From a checkpoint of a small mixture-of-experts model trained on Wikipedia.
Size: width 128, 32.9M parameters.
Below are experts of layer 5 (counted from 0) of a mixture-of-experts language model. Rows are named up (a neuron's input weights, with its number) and show model dimensions 0-127. Each number is 500 + 25 x the weight over its row's rms, rounded and kept within 0 to 999. Numbers have three digits each.
Before each expert's rows: "comes after" lists some tokens at least twice as common just before its tokens as in all text. This comes from a sample of Wikipedia text that the model never trained on. Tokens count by the router's weight.

# expert 150
comes after: " a", " the", " an", " The", " ", "The"
up0:477513514474501489503466516461510477507518494502463503536490547519517541455468498512467531427499488495536508489471476518458492470498484510463510488490487496503480477475518503507521505501505554525487510458524489554480497502488458540500531507484535482510508516493515508510461505448431527452484514477480505510480526482491542516482491521567516510484497457478536486497469515513507507505530

# expert 2
comes after: " 0", " 1", " on", " —", " |", " in"
up0:508500475490529500470479519549495524515491512490464500545524494497496488506483520526566489512495493502495470486516495509527512486473515536535498408515503476515515476466522491488478513545467477457552476507476512490499514501517513510471503524435481500481486539493464468536476518509473499477513511527546526506462521482530537505540485477480505479498539495511506530504552493491459522515513

# expert 188
comes after: ",", "s", " well", "es", "ing", "ity"
up0:453530524483460531472554430495513461505508474490503501505451500491525505504493504513499527483466491478468481512464470466503505539546528533510499536473476519513496511514491508456543520470546510506548516519476517518499540517479514464514480501471457499509535540519478536533468514494484461478464495481501483517483487489494467518473504540496499523463469481471514484467487506502509487515533

# expert 175
comes after: ",", " to", " and", "ing", " a", " of"
up0:510499501510493508527543503494492489517495495502504515518544512514515527458522479499539552521504468528509481511521502538516476493497537477497447459517522591520485463480540481512487538505485503438477490525491493497521488516534477520475479502500505458528516503500545519496519495494418465480528541527486491501479472509531495476517500497468499470502512508470494519468520486528480469488466

# expert 101
comes after: " F", " f", "F", " Bo", "%", " 0"
up0:524471527519484493476510510463539483500506512486496502489515496497524519481479525453510503533481469509488523545504469510520494448466505513510515500474502466492566521492470476519482508508489513544469465441449504453477477490457562487508546495474492460441472514492530473480461478517525504527503534527514517525494516478500495497487492495502471504505505498556508528484487526520475536525489

# expert 128
comes after: " was", " be", " b", " re", " he", " g"
up0:491523474531550515496492556485515477494509434475525522510506478487475468484541504505539479457468509438499515472538486541496550519502501498507512450510527495522521483503490464501481496466500497510522477503497499501499492422523514520499514486518538530458530515497494489571501504507540468493474506502500491528510479464493481487508527490497486555478542476487490489503467493485516508488464

# expert 114
comes after: ",", ".", " However", " W", "hi", " that"
up0:519437494489487522504494463496531495473509489562504512535475502501499517553529516511505555492472485475477541472522480500500461505535483475520486455486473477472493476517518508518509506527508532507552498524477475492505489460496533510518498478493495514466443466538517494518449548545533510515528508479494485499485479495483460510476470476469460514452524480487487519493482499499516473462506

# expert 171
comes after: "%", "s", "ate", ")", " Team", "es"
up0:513504487461489442509484474467511505522477532538493491451495491520497494479490492487516451536514520478493497509527474498486534494534503502469503567527515483475492529517521507513481486491512434513524493535484474556505474490476531461528473504490512468516517517483489523490445499537520493545494452531507520502512500503518441504496477432525540499518526510459498510509520496497493465504481

# expert 19
comes after: " h", " ", " g", " f", " p", " c"
up0:519487535543533473519522515522507518506442504451524481484540462509470516522504492489511529552544508518448482497499497491485521483478468474528550502503459486511480510504504513508506534471506498512486506483556471485475493476468487513533498487511494515558480547478507525498470538488488477523484521519481503518513492522529508512526500516522470451469515484516525541497453476567515513514522

# expert 149
comes after: "s", "\"", "ia", "y", "es", "a"
up0:482525475554501494449545487506507484507530495528562509481497494464487526532480510519494491467504517478480525459556513530499517512515446507471497470498526489495496481517504518502496512502516487470504512531494511481525523517512495510512464511498541483535514491520497525500468436537441488514480459537522499475494538525517486458514498452494476506500458514502514530515492459523455488446507

# expert 168
comes after: " the", " The", "t", "The", "leg", "udi"
up0:462498464509501529503538488464436499519534478515465502506516483491488518469536512490491535463474524521520510502494521436499502466490514467478479510492501493501467440481485465544520487507521464490502463485439484474494507521532534453517490521474475531518496511463493494508476489466500521463474487484503470508435480479509510448512510518503544514506470502493481496484486532493495504454476

# expert 43
comes after: " a", " b", " d", " S", "s", " w"
up0:510498487563517460482485520531491536519528519500526492532470529496511497508508531524464486525489460492531512508540435478526522532513507515487511509516535536486529492501524519552509517484494500535529493490478489507472516537521586489507507519478519547541498517471494506465479490510560506494502504524525512524487495505495463497454472497501504490512556537476511492474476473487464497509480

# expert 146
comes after: " the", " |", " a", " and", " an", ","
up0:472500491528467496461550499493514480520475516491482501498513482513522466472491482516510488467474501546546514492480472508471479564491513486473467498516535473493531473481526496517453548455498496504497512493477509446535499545526523492490503484533504495457503482478498476527533488495502500518471464526526507482464454486499464470473535436511479519479519501483471472525504544509491551496499

# expert 126
comes after: " 1", " 3", " 2", " 4", " 5", " 0"
up0:554475471469481498520463469535494486505474499540500494547523473511449491462532482520486528474458523509501462481519465486532493465502525493516513449527400495519529525512525515503477550508495478495504477479483506471502497522491494476497505485523510520506497507495519514517512469528505521483511520479504495516475513515453472466510461521510523538525501500523510513499465526487536561520499

# expert 119
comes after: " ", ")", "\"", " —", "%", "."
up0:544503500458485489514547522474503463522538529512466460507490491482476522490520458469502491488482518468508514493471492454478551509484487533463500516466506494465509484538514531544516476476532507518510496503509449493474506480521517473502505489436478511495488478475514514541502522472482477566477486432504509494485509459487485510515481463525505511489543456532478497530492522509485514504520

# expert 156
comes after: " ", " the", " and", " a", ",", " to"
up0:535482543528535549505494500509505481515485497499470474508500482511520481535537503499474509463506494519505483506504473509483493479478554490501532540500487520482494484481417547509525520507517465525477449490442512508547466500472501520485549528527513503430502527489501489484522499491527525506465538532506481472504453541497495489477495475479539502518489505482532474495487482507498512483543

# expert 180
comes after: " ", " st", "t", "ra", "cent", "l"
up0:515486553499481457500498490482499511506475484508478507557463546531501515513457533494444493513544476529479459512481519520513471441485496515523492494511477502496528513455529549505526489490512495472504542491495490445509496544543498488493477515515479538487517488510527473479492475511577518502490521508514502513504458521449502506489499497513517528533478510489475535504499530516473460529486

# expert 129
comes after: " |", " the", " was", "al", " were", ";"
up0:501512457481495515513492481481514475502483485475489481503488493517476456444494486502494539458498495493569495526476478517526462550457495465500508489517476525538525509501505477520513539532520479468473510508498543518473496493482474557453461464476491482496493459528510499525467508513510529502458501494531524511470469518457527488462497477475534516520424479507510507522511502494498514478487

# expert 187
comes after: "\n", "s", "\"", "es", "ation", "ies"
up0:500462453481549494502502441496483496476478498514504488483542502467522482505478484485521522527503496508581473491544501490472473485493464548544515495456518512517498447524516532521490486471543494497487523471480468477491476471482473498544474466502495542475481521503492492470511485495524517471499537517498476504549486491464481491520524500466497517514497487469561504509517475494529483523526

# expert 127
comes after: " ", " w", " la", " \"", "fu", "ke"
up0:461502523541513502494481511484509471504488450462498508485470501471481476520504485509502506473519522467532496520483467493502505470493476491495461486513483511490498552531524529493501493467545469435457554465511470457463456466461520498526493489492507516515542490506532535539535497532533485525497490476528524488502524509511556524485529486521528530528481493534491482475496451507522515517506

# expert 25
comes after: " \"", "\n", " the", "-", "===", " a"
up0:510550490473482474534506488446497505507497462522452461500536486491478546460528511517472507512502496494450546493501523515467479514503479463500518484527478475523523507501542484520492500490463511484529509446474513478518514521508510488555504483522460471513495522502451511492515478531464546489429507456486483502498503519536479499464484504463515520512501505531487477495497516456531497532478

# expert 41
comes after: "A", "S", "R", "I", "O", "E"
up0:484558495493485464471461512508503464510512516481507499484517519473469493509559489485476521513482532538462567507499451491498487498527532538515531527482470489515485448480496524510492490461522537470483510511502487494501492544510481515484481515436567479523494498491502555505506524528503499479447512508496466530486477486519504470515510517491469454499494539512523519491468493514484477526484